config = dict(
    d_model=128,
    normalize_top_k=False,
    balance_loss=0.004,
    init_std_router=0.00781,
    lr_router=0.000287,
    vocab_size=9995,
    norm='layernorm',
    norm_eps=1e-06,
    optimizer='muon_variant',
    batch_tokens=[32768, 65536],
    seq_len=1024,
)
Below are experts of layer 4 (counted from 0) of a mixture-of-experts language model. Rows are named router (the router's row for the expert), gate (a neuron's input weights, with its number), up (a neuron's input weights, with its number) and show model dimensions 0-63. Each number is 128 + 32 x the weight over its row's rms, rounded and kept within 0 to 255.
After each expert's rows: "mostly gets" lists some tokens that are sent to it at least half of the time. This comes from a sample of Wikipedia text that the model never trained on.

# expert 3
router [190  79 120 131 100 140 151 169 117 173 127 104 170 147 141 139 152 111 133 157 110 108 179 129 168 148 163 139  60 136 118 129 159  83 144 119  93  95 114 131 102  85  51 196 161 136 148  74  88 124 143 159  86  96 118 121 103 129 142  47 168 144 138  93]
gate0 [116 148 115 120 169 160  70 122  87 129 180 112 113 170 157 127  97 130 117 124 152 143 221 137 142 135 133 163 143 154 144 107 146 113 126 119 100  90 131 110  83 128 145  83  35 139  85 150 136 201 137 148 206 127  84 125 108  92 117  92 126 111 116 162]
up0 [194 118  79 107  57 104 123 164 152 208  84 143  98 144 108 114 122 139 123 155  83 180 110 111 157  89 123 137 158 158  57 127 174 140 157  91 154 122 177 148 127 120 135 175 181  97 131 103 154 138 138 147  99  91 142 152 160 105  96 149 117  94 123 111]
gate1 [ 86  90 124 131 111 132 143 105 141 104 116 176 126 173 137 138 130 148 123 138 151 158  98 195  86 168 151 121 120 115 121 102 183 173 152 163 143 139 152 110  74 140 166 157 117 151  96  75 140  66 102 128  82 169 126 162 144 115  87 111 129 155 123  97]
up1 [155 138 139 138 181  99 123 127 177 116 129 133 106  91 137  41 157 119 115 181 100 147  88  90 150 169 113  97 138 161 157 125  63 255 163 190 147 121  87 172 151 108 122 145 179  88 127 158 145 143 125 104 142 107 123 126 133 130  47 152 134  97 201  89]
gate2 [151 191  95 113  85 157 151  55  73  92 150 183 169 129 137  99 103 132  99 132 184 152 129 170 117 114 176  97 135 175 161 138 151 124 150 127 111 104 158 113  91 113 199 106 140 128 161  94 151 114 130 135 164 125 170 176 136 171  87  67 122  84  86 132]
up2 [116 132 183 121 154 155 143 128 143  58  93 178  94  84 135 182 146 108 148 146  95 125 146 114 191 158 110 136 126  75 149 167 123  69 118 147 139 128 118 162 118  98 116 156 166 138 117 158 112 176 123 147 126 182 154  97  77  98 115  94 192 126  51 118]
gate3 [192 141  83 101 138 125 159 141 157 146 134 114 111 171 167 140 121 152  81 158  97  68 130 141 140 213 161 151 128 145 102 153 121  74 107 171  54 193 122 167 135 173 134 101 135 138  78 136 154 207 133 133 105  71 120 134 185 138 108 174 165  79 136 103]
up3 [ 86  94 157 174  99 145  88 161  93 156 102 146  97 106  81 128 114  93 115 122  79 162 142 138 128 130 140 118 140 148 132 149  88 133 148 175 119  85 139 182 109 116 143 174 137 165 118 119  57 121 155  96 140 153 191 138 102 157 151 119 104  70 159 138]
gate4 [128 177 178 147 124 180 116 143 162 109 151 122 106  96 110 155 137  95 107 155 105 116 128  82 131 137 137 102  93 126 112 118  87 151  61 146 133 217 126 158 114 121  60  94 143 149  85 110 105 101 138 189 108 170 184 135 125 126 126 117 154 140 192 156]
up4 [102 148 141 121 141 132 164 147 153 186 130 175 159 120 123 114 138 133 186 114 110  73  85 130  81 139  99  98  84 138 166 158 169 161 109 177  85 186 157 141 159 195  70 147 103 159 107  90 105 148 166 149 102 175 167 135 108 127 116 164 170 153 147 149]
gate5 [191 142 143 163 120 119 165 125 159 139 133 158 183 107 113 137 147 180 108  85 143 157 165  90 111 139  92 141 160 118 138  90 144 150 125 142 131 128 105 120 119 108  56 104 101 135 136 183 129 108 102 136 160  83 111 165 173 186 156  89 183 126  92 194]
up5 [100 139 137 141  90 136 166 146  91  99 127 124 117 136 128 133 137 116  39  79 123 115 133 140 160  59 144 163  78  49 101 136  77 138  92 138 113 190  84 100 144 147 135 104 109 157 119 152 176 162 126 186 130 124 120 174 144 123 146  93  92 115  89 156]
mostly gets: "==", " 0", " 2", " 3", " 4", " 1"

# expert 1
router [101 125 111 135  96 137 123 160 145 121 114 107  60 118 150 103 130  92 150 109  73  86 192  96 137 113 112 136 153 150  92 118  87 159 148 136 152 117 148 140 171 128 129 148 183 159 163 128 104 146  89 157 175 107 110 156  67 174 152 102 122 175 121  86]
gate0 [115 145 141 147 148 137 157 105 142 102 124 162 124 144 138  68  37  96 166 103  90 142 183  86 189  86 119  96 183 184  96  86 152 133 106 103  95 114 119 178  72 167 137 138 136 126 125 157 132 137  99 159  96 124 170 167 129 126  77 133 140 125 126 144]
up0 [113 192 115  54  87  70 107 113 113 171  97 102 109 168 138 178 141 110 169 135 126 132 113 147 120 104 178 120 148  53 141 123 151 134  84 157 143 124 150 133 197 130 120 159 109 144 130 167 119 119  95 141 132 137 121 108 132  99 169  89 114  82 160 119]
gate1 [140  95 197  90 139  99 103 117 163 151 154 103 148 142 109 143 143 158 172 158 139 117 148 157  66 158  76 159 136  87  45 133 113 171 120 158 119  67 129  90 150 137 169 192 122 160  98 137 185 120 101 112 117 149 139 175 135 165 101 146  93 117 103  67]
up1 [ 72 114  70 112 117  94 155 114 101 134 140 112 110 121 175 121 160 182 154 140 132 121 127 127 132 135 120 153  98 114 187 117 156 123  98 131 130  75 104 123 214 148  54 149 171 162 185 113 151 141 117 173  86  71 167  96 108 110 195 121  63 110 130  92]
gate2 [118  90 109 124  82 165  91  90 146 138  73  95 121 196  61 115 172 130 121 124 147 153 109 157 122 143  94 113 112 108 137 221 126 116 118 134  81 104 152 145 130 118 138 111 146 136 116 116  88  95 133 164 108 157 129 102 177 107 120 148  98 113 119 117]
up2 [125 176 125 163 193 151 139 119 112  81 128  93 147 151 162 161 151 153 138 161 157 170 205 117 138  91 121 173 122  99 167 134 133 184 124 143 130 162 127 215 108 125 114 109  97 115 114 139  78 158 111 134 174 141 160  68 122 118  71 107  88 202  91 102]
gate3 [110 117  75 169 125 122 142 157 101 178  63 127 165 126 168 162  68 102 104  81 174 154 152 118  82 107  91 142 138 126 128 103  83 129 151  83 135 122 161 164  97 137 149 122 174 148 166 159  81 164 146  68 111 121 158 158 187  93 124 169 108 139 113 143]
up3 [126 131 133 149 160 131  98 166 136 133 133  93 113 119 116  93  95 133 121  82  90 137 121 126  75 126  97 147 102  88 214 146 159  77 153 157 124 108 140  83 133 138 170 150 151 138 138 133 150 105 172 118 136 151 147 129 109 117 198  73 118 134 119 131]
gate4 [ 98 147 115 112 106  87 130 128  78 139 167 143 125 119 124 169 119  88 159  58 109 127 136 166 132 153 170 114 177 176 150 103  94 179 175 137 146 171 100 167 192 116  70 125 109  89 118 122 137 139 146 120  45  77 157 172  84 225 139 133 123 137 146 135]
up4 [134 132 130  74 139 162 130 120 177 106 149  97 148 126 127  76 150 152 117 176 137 157 147 124 160 112 131 155  82  54 134 158 172  83  77 124 105  70 134  97  72 101 168  72 190 124 116 128 151 152  70 123 175 157 111 112 130 105 144 108  94 133 148 150]
gate5 [145 110 151 129 149 127  99  93 103 107 157 127 117  85 154  91 127  84 182 136 152 139 193 181 128  71  98 105 132 102 162  86 105 138 162  91  77 145 110 151 125 140 115 137 124 108 143 165 123  80 166 166 172 163  83 147 147 116 165  95 178 141 138 102]
up5 [ 83 147  92  93 168 107 135 185  95  90 114 134 128 118 138  91 127 138  93 182 105 166 163  97 123 111 157  97  76 127 139 120  80 195 111 151 174 145 189 119 126  99 151 164  91 142 117 133 116 149 133 179 111 129  74 102 113 166 131 151 135 101 112 194]
mostly gets: "ation", " used", " work", "ment", "ations", " f"

# expert 0
router [134 106 160 131 148 114 153 153 157 105 134 132 147 134 147  99 217  84  87  95 153 108 183 186  75 128 121 128 160 162 103 118 130 133 128  94 118 118 117 102 136 121 157 127  77  77 135 127  87 135 147 146  89  87 174 185 113  50 108 126 156 101 145 133]
gate0 [108  88 107 115 109 115 103 153 120 116 128 139 143 107 120 153 138  86 113 119 114 135 164 169 114 131 114 144 118 107 168 122 172 141 153 120  96 125 131 128 163 124 104 166  69  88 141 119 157 120 157 199 113  58 121 168 132 103 185 124 129  68 197  89]
up0 [114 102 116 160  80 111 154 178 117 106 136 148 123 127 122 180 165  55  84 108 114 173 148 120 114 142  80 179 101 147 131 164 178 142 124 119 166 134 162 161 195  88 153 159  78  55  47 160 137 141 156 199  98 122  62  70 161 117 130 109 164  84 141 115]
gate1 [104 176 106 167  84  86  92 117 111 134 157 122 149 137 142 145 163 147  69 106 151  61 164 157 115 140 161 124 132 133  96 188  92 107  66 134 168 190 108 110 127 148 139  82 147  70 187  76  83 109 118  93  86 112 105 154 144 110 162 154 122  98 201 132]
up1 [155 136 127  90 140 100 132 161 103 182 113 190 137 125 149 141  68 191 103 122 129 114  68 129 152 126 173 143 204 165 122 111 165 136 151 111 138 102 141  99 134 105 138 205 106 129  99 118 156 119 127  87  72  76 149 122  72 108 101 147  79 111 133 137]
gate2 [125 123 164 169 135  93 119 133 102  74 147 138 117 190 116  92 119 123 143  84 160 157 125 110 118 123 121  85 167 128 143 113 130 121 127 172  92 106 132 127 117 135  88 122 152 144 119 139 110 100 155 150 114 176 189 150 131 148 147 128 151 153  87 103]
up2 [118  91 171 109 142 105 113 177 173 139 112 122 106 139 110 126 143 137 227 107 119 138 111 184  96 119 122 123 172 150 159 143  33 183  84 134 170 106 107  91 144 158 112 135 154 100  56 109 163 168 108 162 132 111  81 100 104 134 183 151 142 102  99 150]
gate3 [147 101  66 149 204  90 150 161 167 177 129 145 134 165 137  81 154 118  77 132 139 102 140 137 110 139 158 138 179 118 146 100 176  77 141 147 161 112 127 118 113 121 145 125 109  86  73 141 102 114 178  96 123  99 154 117 108 127 123 132 152 109 154 116]
up3 [114 187  71  56 150  78 107 176 152 131 139  89 130 167 196  78 153  93 111 131 143 165 143 132  85 115 114 184 125 140 155  91 138 135  90 123 108 151 135 146 110 118 151 139 184  85  62 113 112 170 166  61 175 145  90 107 196 131  97 139 140 129  90 123]
gate4 [115 160 119 128 103 162  96 118  92 126 130 128 156 159 150 181 125 169  57 143 200 148 158 125 165  94 116 126 113  80 121 143 158 135 175 180 103  50 110  97 106 108 142  79 139 133 130  94 143 121  84 122 159 124 124 141 129 141  99 103 124 174 128 120]
up4 [105 117 168 172 163 171 164 120 169 135 139  91 148 102 135  96 166 129 101 170 155 106  65 114 147  74  65 162 140  91 123 115 109 123 113 155 113 165  96 127 109 127  56 170 110 108 163 129 161 135 141 141  80 118 143 103 144 149 148  75 102 194 117 127]
gate5 [168 132 146 154 112  89 131 164 138  46 160 180  87  99 100  94 186 123 123 123 136 184 125 114 117 166  91 111 154  92 113  98  93 129 130 114 130  67 197 176  79 130  83 136  74 135 145 134 176 147 132  86 110 136 166 148  89 102  75 123 112  46 171  97]
up5 [150 146 127 144 131  81 113  81 119  86  84 101  77 104 155 102 157 153 177 121 148  98 141 130 128 139 114 125  95 100 142 129 136 155 154 150 166  60 108 108 152 102 114 169 104 134 102 161 158 141 155 171  94 199 158 109 135 176 119 172 120 118 163 130]
mostly gets: " at", " New", " University", " US", " State", " At"

# expert 4
router [110 103 131 108 109 141 115 156  92  41 153 122 180 130 144 140 129 147 148 103 168 124 155 149 111  76 150 118 122 137 119 104 154 109 129 123 170 169 115 134 145  76 129 115 110 167 106 139 111 107 139  50 125 133 154 112  96 119 131 203 115 161 108 156]
gate0 [128  86 113 120 115 161 125 126 139 125 106 167 101 130 128 205 138 145 142  98 126 139 168 125 140 132  92 162 128 184  73  82 135 179 147 127 223 106 109 138 160 137 118 149  90 108  86 134 122  94 139 114 132  96 106 106 138 131 174 173 190 167 150 215]
up0 [115 146 139 129 150  82 102 103 186 113 102 122 157 103  86 122 172  66  92 121  80 104 130 151 125 138 126 130  93 118 113 136 109  73 202 157 128 161 138 125  78 157  77  94 177 144 139 173  86 111 138 180 108  87 161 163  81 126 133 121 170 140 139 126]
gate1 [152 151 130 119 135  89 133 160 119 146 152 129  98 171 181 123 143 107 118 110 159 111 110 106 165 145 112 149 175 113 198  53  97  92 123  95 134 105 122  89 105 100 172 118 121  93 170  87  98  87 149 151 157 184 189 124 198 112 150 135 139 149 154 134]
up1 [142 190  64 104 118 203 154 180 121 117 135 139 230 180 142 105 132  91 129 106 180 155 151 117 140  56  94 134 138 143 112 156 121 122  88 135 113 134 130 216 148 133 140  89 119  84 101 120 139 107 108  87 117 138 118 140  94 164 128 130 112 156  56 158]
gate2 [105 132 105 169 123 107 143  92 110 127 188  80 118 136 112 117 196 125 125  65 171 163 138 149 161  63 122 157 128  68 152  68  99 138 153 192 160 109 109 110 159 158 142 149  46 152 158 139 115 151 110 121 160 134 146  82 139 215 191  99 185 122 111 171]
up2 [153 123 107  76 117 125 101 148 134 171 130 117 165 131 168  96  62 154 166 103 118 153 110 149 192 139 117  89 104 130 128 212 103  78  89 177  90 118 102 147  89 110  99 103  90 146 169 119  80 151 108 144 148 143 162 127 181  94 173 148 103 156 163  44]
gate3 [161  99 170 152  86  94 129  98  82 120 137 121  90 187 152 117 178 130 100 117 113 138 122  83 150  80 127 115 171 143 160 137 158 129 140 145 160 102 148  64 123 113 108  92 144 121 146 176 115 159 148 109 152 115 143 119 130 104 122 104 176  95 117 149]
up3 [134 165  85  72 103 144 106 107 163  49 118  95 125 137 173 111 155  81 110  77 115 132 101 166 123 149 151 104  91 161 146 167 146 125 103 110 116 172 116  85  49 116  81 122 100  83 159 157 201 144 140 107 198 126 153 137  82 100 124 134 118 102 114 170]
gate4 [170 116 135 123 140 136  81 108 133 144 141 119 128 125 170 118 114 124 105 121 117 161 120 116 107  71 117 142 109 118 113 168 162  84 195 162 103 129 146  94 147 180 154 149 156 197 106 164 145  84  65 123 154 125 176 161 120  85 104 105 132 245  76 160]
up4 [128  87 154 145 107 134 136 124 109  66 112  76 131  92 155 185 101  95 153 136  89 193 138 102 130  65  95 145 158  93  85 154 122 129 160 201 117  78 146  96  95 157 109 122  90 161 146 175  74 161 114 128 130  75 102  67 142 119 148 180 126 115 145 111]
gate5 [180  95 158  88 104 114 156 109 132 145 147 149  84 182 115 175 121 139 173 145 131 131 128 144  98  87 138  98 118 103 199 125 117 130 145 107 123 176 153 109 141 141  87 126 122 132 154 178 142 204  55 136 108 159 179  91 165 125 174 114 137 201 164  84]
up5 [124 138 156 177  57 126 163  70 172 112 113  96 118  84 146 142 165 116 138 108  97 145  93 144 106  76  84  69  95 150 106  47 136 110 115 144 117  98  97 148 140 157  96 159 161 136 129 141 103 164 129 141 155 144 150 135 157 103  70 133 178 110 170 153]
mostly gets: " |", "|", " by:", " ", " 0;", " *"

# expert 2
router [137  62 127 156 164 157 170  86 161 128 147 147 130 107  66  89 178  91 136  52 137 123 151 104 151 161 102 144 163 139 177 148 163 179 162 140 172 140 101 133  84 152 123 150 137 103  87 144  79 101 145 139  85 141 102 141 152 129 127 147 128 110 102  84]
gate0 [ 97 139 125  99 120 133 108 120 124  86 196 106 118 108  89  39 135 128  62  95 104 111 206 180  92 121 141 113 135  93 104 189  98 121 101 120 150 103  49 169 190 133 145 176 146 125 130 118  86 143 133 102 151 135 117  70 105 155 101 105 161  83 142 145]
up0 [ 96 119 115 154 139 158 108 119 154  87 122 168 162 135 110  33 115 121 126  79 103  83 114 151  74 158 118 102 132 195 122 172 183 167 142 136  95  80 104 109 135 157  94 128 103 106 109 139 149 119  95 120 212  87 135 124 112 146 125 129 151 137 148 133]
gate1 [119 136 158 103 122 198 199 148 139  62 195 143 143 122 142 116 110  64 129 117  44 111 157  93 127 113 106 120 130 127 164 130 113 116 132 128 145 126 132 136  54  92  98 139 106 106 105 148 116 149 123 117 112 193 112 143 106 164 158 132 159  76 127 158]
up1 [ 87 108  85 124 121 126 111  99 151 160 136 176 103  89  73 142 156  90 198 141  90 115  83 157  95 192 120 112  89 132 163 139 126 101 134 116  92 133  89  92  98  85 134 127  69 136 109  82  85 124 135 134 144 120 136 119 145 120 201 159 165 157 143 173]
gate2 [158 123 179 132 166 126 162  83 108  89 109 115  87  99  46  81 110 138  99 110 115 184 190 178 139 140  92 140 120 115 194 154 156 147 172 143 173 130 138 156 125 121 128 167 132 148 144 153 120 144  96  79 179  81 106 178 129  93 135 164 135 147  50 156]
up2 [173 160 110 101 141 137 154 118 128  97  96 139 122 116 109 132 154 101 156 132 122 165  98  76 181 138 112 123 108 122 191 174 120 128 113 136 113 134 125  95 132 119 115 190 111 164  88 108 118 121 106 141 154 104 154 104 141  84 197  83 166 124 119 189]
gate3 [115 129 140 167 124 141 119 113 142  92 165 138 133 175 111 107 145  97 147 153 100  56 128 124 116 155 100 190 111 168 116 101 139 137 209 121 151  56 170  42 120 120 149  76 119 115  90 122 163 149 115 132  69 165 173 142 154 140  87 162  97 142  86 107]
up3 [148 101 146 152  93 155 122  80 115 142 128 186 146  70 144 208  91 164 136 127 194 128 119 172 112 127 185 119 127  49 127 102 127 120 101 112 110 153 154 146 101 108 173  89  90 104 122 172 110  93 153  84 104  95 145 115 105 136 138 122 141 153 151  80]
gate4 [102 124 162 109 130  63 166 137  84 162 129  93  78 173 104 100 133  94 171 160 105 140 215 122 171 149 134 148 114 109  86 163 152 137  98 108 135 156 138 106 117  71  95  95  50 117 204 113 146 109 125  92 135 182 152 112 142 108  66 139 137 100 143 145]
up4 [166 102 115 147 112  81 109 144 145 121 125 119 141 136 123  79  73 157 152 163 123 117 160  81  60 154  96 119 142 121 213 151 126 129 134 154 155  73 109 173 148 133 132 138 176  84 127 145 146 144 110 125 111  94  98 106 125 157 139 200 159 151 111  58]
gate5 [163 130 106 152  51 120  72 151 151 100  85 143 116 143 148 169 172  86 139 136 100 147 111 199 197 112  84 114 109  95 151 142 160 117 141 116 135 122 146 151  99  93  95 128 114 173 155 138 136  69 121 160  88 134 149 133 140 131 180 149  57  85 180 132]
up5 [192 184 138 141 165 170  95 155 140  66 131 172 151 148 124 133 107 161 163 203 121  79  97 163 137  78  80  96 109 108  79  69 149 145 115 137 106 167 110 193  71  74  98 104 126  95 114 168 135 135  91 111 119  29 136 161  85 126 153 142 125  93 161 139]
mostly gets: "s.", " that", " his", " he", " it", " which"

# expert 7
router [126 122 136 163 145 174 105 115 117 134 215  79 129 136 128 137  37  91 157 148 118 132 158  72  75 178 119 105  58 163  25 130 139 176  97 161 141 129  77 106 133 137 132 185  74 110  91  92 158 116 111 132 143 130 152 166 107 132 172 117 142 124 148 155]
gate0 [122 195 152 106 105  98 133 130 111 142 152  93 112  61 133 122  50 129 117 180 128 126 141 128 151 108 100 123 123 175 100 125 156 141 143 151 160  82 149 174  89 164  37 198 168 141 161 177 148 121 166 133 117 111  62 138  55  99 126 131 141 144 127 140]
up0 [140 160 157 123 144 100 115 143  73 152 154 116 192  99 104 120 119 136 103 130 150 136 199  91 135 144 112  83 149 128  33 102 100 114 159 119 121 121  86 195 141 175  82 132 184 150 120 127 149 112 129 158 113 135 101 160 102 124 171 174 150  97 140 176]
gate1 [105 170  87 164 115 161 120 129 158 196 140  89 127 194 144 103 150  82  83 130 133 119 177 175  94 137 205 157 107  83  77 121 127 157  60 105 105 108 114 120 110  90 101 126 128 129 102 122 113  99 125 119  73 146 118  86 140  82 119 135 175 123 164 124]
up1 [132 156 130 173 151  81 112 159 144 160 157 147  92 137  97 139 128 146 108 107 110 136 162  95 148 115 170 119 108 109 143 162 189 173  88 111 155 148 135  88 176  97 105 146 240 115 140  92  93 106 155  83  62  75  58 115 129  90 104 156 125 171 137 111]
gate2 [ 78 116 127  94 133 114 134  95  29  87  95 147 135 184 141 162 108 147 163 114  76  91 132  91 135 120  23 111 158 116 129 141 159 144 101 150 159 157 128 105 155  75  58  82 164 145 136 141 126 119 171 132  94 122 129  87 115  61 145 127 126  86 139  73]
up2 [ 91 127 178 128 126 138 100 125  75  99 117 146 113 149 159 131 153 158 102 158 137  68 132 154 157  87 153 191 129 133 108 145  86 116 153  99 139 174  92 121 215 114 103 123 143 119 140 134  87 154  87 152  92  98 146  49 137  76  86 200 166 104 120  91]
gate3 [136  95 118  99  71  75  89 128 187 142 128 131 172 110 108  88 166 107 145  82 132 105 113 164 131 132 119 101 133  97 131 163  65  47 142  96 122 115 141 155 130 153 124 108  60  91 162 116 126 182 150 122  65 137 170 107 118 101 185 128 148 194 153 116]
up3 [122 121  90 141 138 125 109 114 116 126 163  72 154 171 126 129 150 126 120 109  35 164 172 123  85 139 166 167 150 100  95 146 116 127 119 130 116  92  92 157 124 170 177 115 101  34  90 173 169  81 134 133 122  77 124 107 113 152 176 189 205 157 117 102]
gate4 [140  91 105 130 117 112 188 139 204 144 134 216 113 114  68 106 101 177 121 165 177  99 168 104 145 161 144 176 139 154 117  92 132 178 132 193 138 153 158  89 122 116 121  40 125 147 113 113 110 126 157 122 158 102  85 119 107 138 165 144  47  76 159 130]
up4 [165 172 173 158 176 106 130 129 148 132 143 135  72 168 126  95 111 111 134 163 139 131 112 129 122 158 155 102 134  84 170 129 109 102 161 148 103  92  83 180 142 137  89 172 113 175  60 128 154  90 124 121  81 144 169 107 130  93 106 148 168 184  53  42]
gate5 [122 126 145  84 141 101 160  60  83 132 123 129  69  89 192 148 193  96  68 120 103 156  86  78 116 187 104 157 123 127  96 179 166 118 142 137 188 163  91 117 140 112 175 121 129 173  92 105 137 147  52  71 132 107 159 115 133 118 153 126 154 150 115 159]
up5 [111 150 109 111 133 111 162 170  96 127 179 131  63 125  64 106 176 136 110 140 119 106 186 136 138 152 161  72 150 217 112 137 178 151 148 140 106 175  94 150 112 169 162 150 144 150 141 162 151  69  43 140 160 140 138 122 156 140 159  67 132 123 136  93]
mostly gets: " was", " on", " by", " in", " for", " with"

# expert 5
router [150  98 146 106 134 192 134  85 150 122 127 123 116 139 126 133 171  57  82 107 160 103 164 109 143 134 101  69 166 135 160 119  70 127  91  77 145 139 151 116 105 101 154 131  75 120 118 187 158  93 112 146 114 122 129 129 149  63 148 173 107  68 127 144]
gate0 [161 120 197 127 129 139 124  80 141 156  94 147  97 153 162 153  99  79 129  86 134  86 182 132 125 138  59 153 123 149 133  65  66 126 105 102 127 143 160 114  86 152 124 101 178 138 142 122 134 193 107 157 103 169  70 120 137 103 135 165  82 162 104 155]
up0 [160 144 132 156  78 119 128 123 139 141 124 202  86 159 134  95 123 128 175 114 132 125 149  26 107 127 115 122 137 158  88  84 109  97 148 109 183  96 163  80 180 165  99 154 150 106 139 101  84 119 134 194 148 164  73 142 124 148 149 161 133 155 114  76]
gate1 [142  66 121  77 132 174 137 140  81 144  77 159 135 144 171 118 134 103 173  81 120 150 168 131 131 126 143 114 165 112 124 106 103 136 140 151  93 135 118 118 181 111 125  74 108 114 196 132 140 158 137  99 178 109 121 178 107 147  48 151 138 118 124 178]
up1 [157  97 131  94  94 135  48 153 194 143 175 112 120 156 130  91  93 100 109 155 114 126 106 147 109 104 164  95 173 120 168 109 170 145 118  69  87 117 148 195  84 150 105 104 142 129 140 143 175 103 114 109 113  84 166  70 191 113 163 129 152 133 101  90]
gate2 [122 157  90 140 159 104 111  83 134  40 141 165 120 171 108 136 170 160 174 102  87  82 160 166 182 119 164 115 190 144 128 158 137  88 172 139 135 135  97 119 160 109 141 213 103  91 153 130 143 129  84 119  67  86  99 153 155 145 182 119  75  81 160 138]
up2 [101 147 107 136 121 169 116 126 105 191 109  78 171  91 106 153 107 160  82 109 141 157 136 164  93  89  66 139 152  70 110  93 144 161 167 141  80 181 168  76 140 102 117 108 162 135 191 133 101 116  89 169 149 160 156  75  68 124 104  97 155 179 116 166]
gate3 [ 37  67 128 138  84 169 155 145 126 202 143  85 119 152 100 105 168 120 177  85 170 139 139  87 147  88  64 118 114 132 199 141 127 128 131 142 101 149  68 123 158 112 142 165 130 136  87 120 109 122 131 124 118 156 111 109 143 114 129 127 123 121 183 123]
up3 [139  68 120 116 159 138 168 145 117 150 150  77  98 113 127  97 113 118 121 145 117 106 133  88  43 175 155  49 139 129 121 131 107 163 123 105 177 110 186  99  79 127 137 124 118 110 127 139 115  24 181 156 139  77  82 110 118 151 104 112 155 153 163 166]
gate4 [132  97 132 123 115 132 121 117 136 109 128 108 103 166  80 143  97 170 131 157  82  97 159 103 165 106 117 194 138 160 139 158 130 142 139 142 182 172  83  66 158  69 146 133  98  74 168 140 171 116 122 169 105 152 135 151 164 165 136 185 109 117  67 135]
up4 [183 129  75  32 100 125 119 104 126 112 108 124 176 122 159  91 112 160 138  76 118 174  59 143 122 123 109 102 107  98 147 146  88 144 162 127 186 106 150 195 135 120 139 175 187 153 188  90 109 137 156 155 146 110 136 128 113 131 107  93 113 135 164  88]
gate5 [143  90 109 114 134 148 134 154  91 119 124 151 154 146 182  70 109 123 148  91 158 144 111 120 120 100 126  91 132 144 121 173  96 103 186  46 147 143 153 151  91 125 101 153 123  96 119 120 139  80 173  69 143 176 122 185 100 100 162 189 141 142 102 181]
up5 [129 128 140 181  97 151  77 158 104 125 103 156 127 205  97 124 136 117 133 216 125  96 125 116  97 133 122  80  76 132 111 148  98 182 103 156  48  95 129 171 145  97 128  98 153 105 157 133 163 158 141  84 108 165  72 110 165 105 103 144 111 122 151  81]
mostly gets: " K", " He", " Mar", " Sh", " Z", "az"

# expert 6
router [136 131 127 116  51  76 181 126 207 116  98  98 129 184 135 129 118 112  89 100 147  83 174 128 160 137 150 125  90 115  70 101 110 128 170 174 132  82 157 167  94 101 151 127  71 137  90 148 160 137 148 146  98 140 148 163 171 109 117 171 101 157 143 183]
gate0 [ 89 116 127 167 107 145 138 177 145 100 110 161 159 104 141 105 136  70 107 144  72 108  99 169 172  97 124 102 169 149 141  84 131  92 123 160  83 149 109 180 179 126 139 159 113 187  83 131 125 115 149 179 116  91 144  97 120  98 158 117  86 141 116 170]
up0 [125 107  85 112 142  93 116 117 156  96  66 109 113 122 176 138 146 138 156 146  84 136 131 133 158 172 127  87 166  99  99 119 105 137 102 109 178 119 110 168 123 129 174 117 119 145 112 187 111 111 172 143 100 156 174 115 167 118 156 146 106 135 145 115]
gate1 [ 88 174  89 128 148 144 138 111 155 119 122 152 194 140 154 123 147 125 134  73 163 117 158 141 164 137 151 168 122  94 162 131 121 163  44 167 156 162 141  63 104  92 129 139  94 129 101 153  73 152 130 160 139 124 126  79 128  69 127 138  94 110  95  79]
up1 [ 84 103 114 139  79 229 166 130 138 147  59 148 123  91 207 106  91 133 130 123 178  81 127 200 206  45 137 186 172 115 156 131  68 146 128 136 134 161 126 113  94 114 171 156 159 138 159 160  89 129 146 123 115 106 141 120  66 124 123 167 103 147 144  87]
gate2 [158 126 107 143 119 188  99 146 111  84 107 126 157 162  96 185 144  87  89 101 182 113 191 173 105 114 112 131  97 163 159 154 151 100 140 119 146 109 115  70 111 140 157  83 185  93 142 145 139 133 156 195  92  89  87 110 119 145  95  52  96 154 142 126]
up2 [140  98  75 104  73 145 127 170 128  93 147 121  95 187  88 138 128 140  85 122 127 152 215  93 168  79 181  86 162 137 114  78 123 118 132 132 124 153 161 152 126  81 137  85 135 168 125  69  96 121 114 164 175 161 147 115 155 165 110 161 113 120 134  90]
gate3 [120  68 104  88 102 162 156 166 193 102  73 109 151 147 129 134 130 123 120 154 147  88 103 191 141 144 109 130 156 134 125 155  58 114 131 179  89 192 146 177  83 112 108 164 126 135 171 129  89 169 149 156 119 112 108 144 101  56 159 162 113 150 176 145]
up3 [106 107 117 135 162 111 108 159 132 118 138 156  65 101 124 156 164 121 114 154  85  88 104 124 162 132 112 136 122 127  78 141 139 150 156 141 222 145 173 124 106 124 139 151 132 141  64 106 136 147 183 126 151 242 128 120 147  77  75 137 104 208 166  94]
gate4 [ 89  65  77 119 149 148 152 172 143 120  93 102 103 131  52  81 150 141  99  96  99 167 139 115  95 163 121 169 109 151 168 128 111 159 100 152 152 179 100 151 163 146  69 141 183 155  83 111 133 100 152 123 131 102  83 146 120 134 115 145 178 123 160 172]
up4 [120 103 112 141 157 150 112  86 140  63 141 118 161 138 167 112  96  58 177  99 133  88 152 189 130 135 142  85 193  92  78 116 113 111 165 129 171  56 144 153  86  62 177  54 164 109 126 175 154 173 100 155  79 123 143 145  68 123 139 125 141 162 116 146]
gate5 [161 137 163 159 129 105 137 184  97  98  91 167 182 110 101 107 104 145 172 157 113 103 189  97 127 118 131 126 147 186 149  66 188 109 105  67 141 138 179  95 153 163  59 175 110 162 138 185 153 156  90 156 115 131 107 122  90 128 110 127  72 114 155 176]
up5 [ 78 188  97 116 112 171 110 169 182 172 122 135 128  98  87 103 141  88 146  88 145 111 125 126  73 137 174 104 185 107 103 145 108 127 155 101  93 147  82 112  87 105 167  84 160  81 106  93 109 147 124  84 151  96 163 122 138 187 142 120 114 142 118  95]
mostly gets: " The", " or", " but", " second", " most", " New"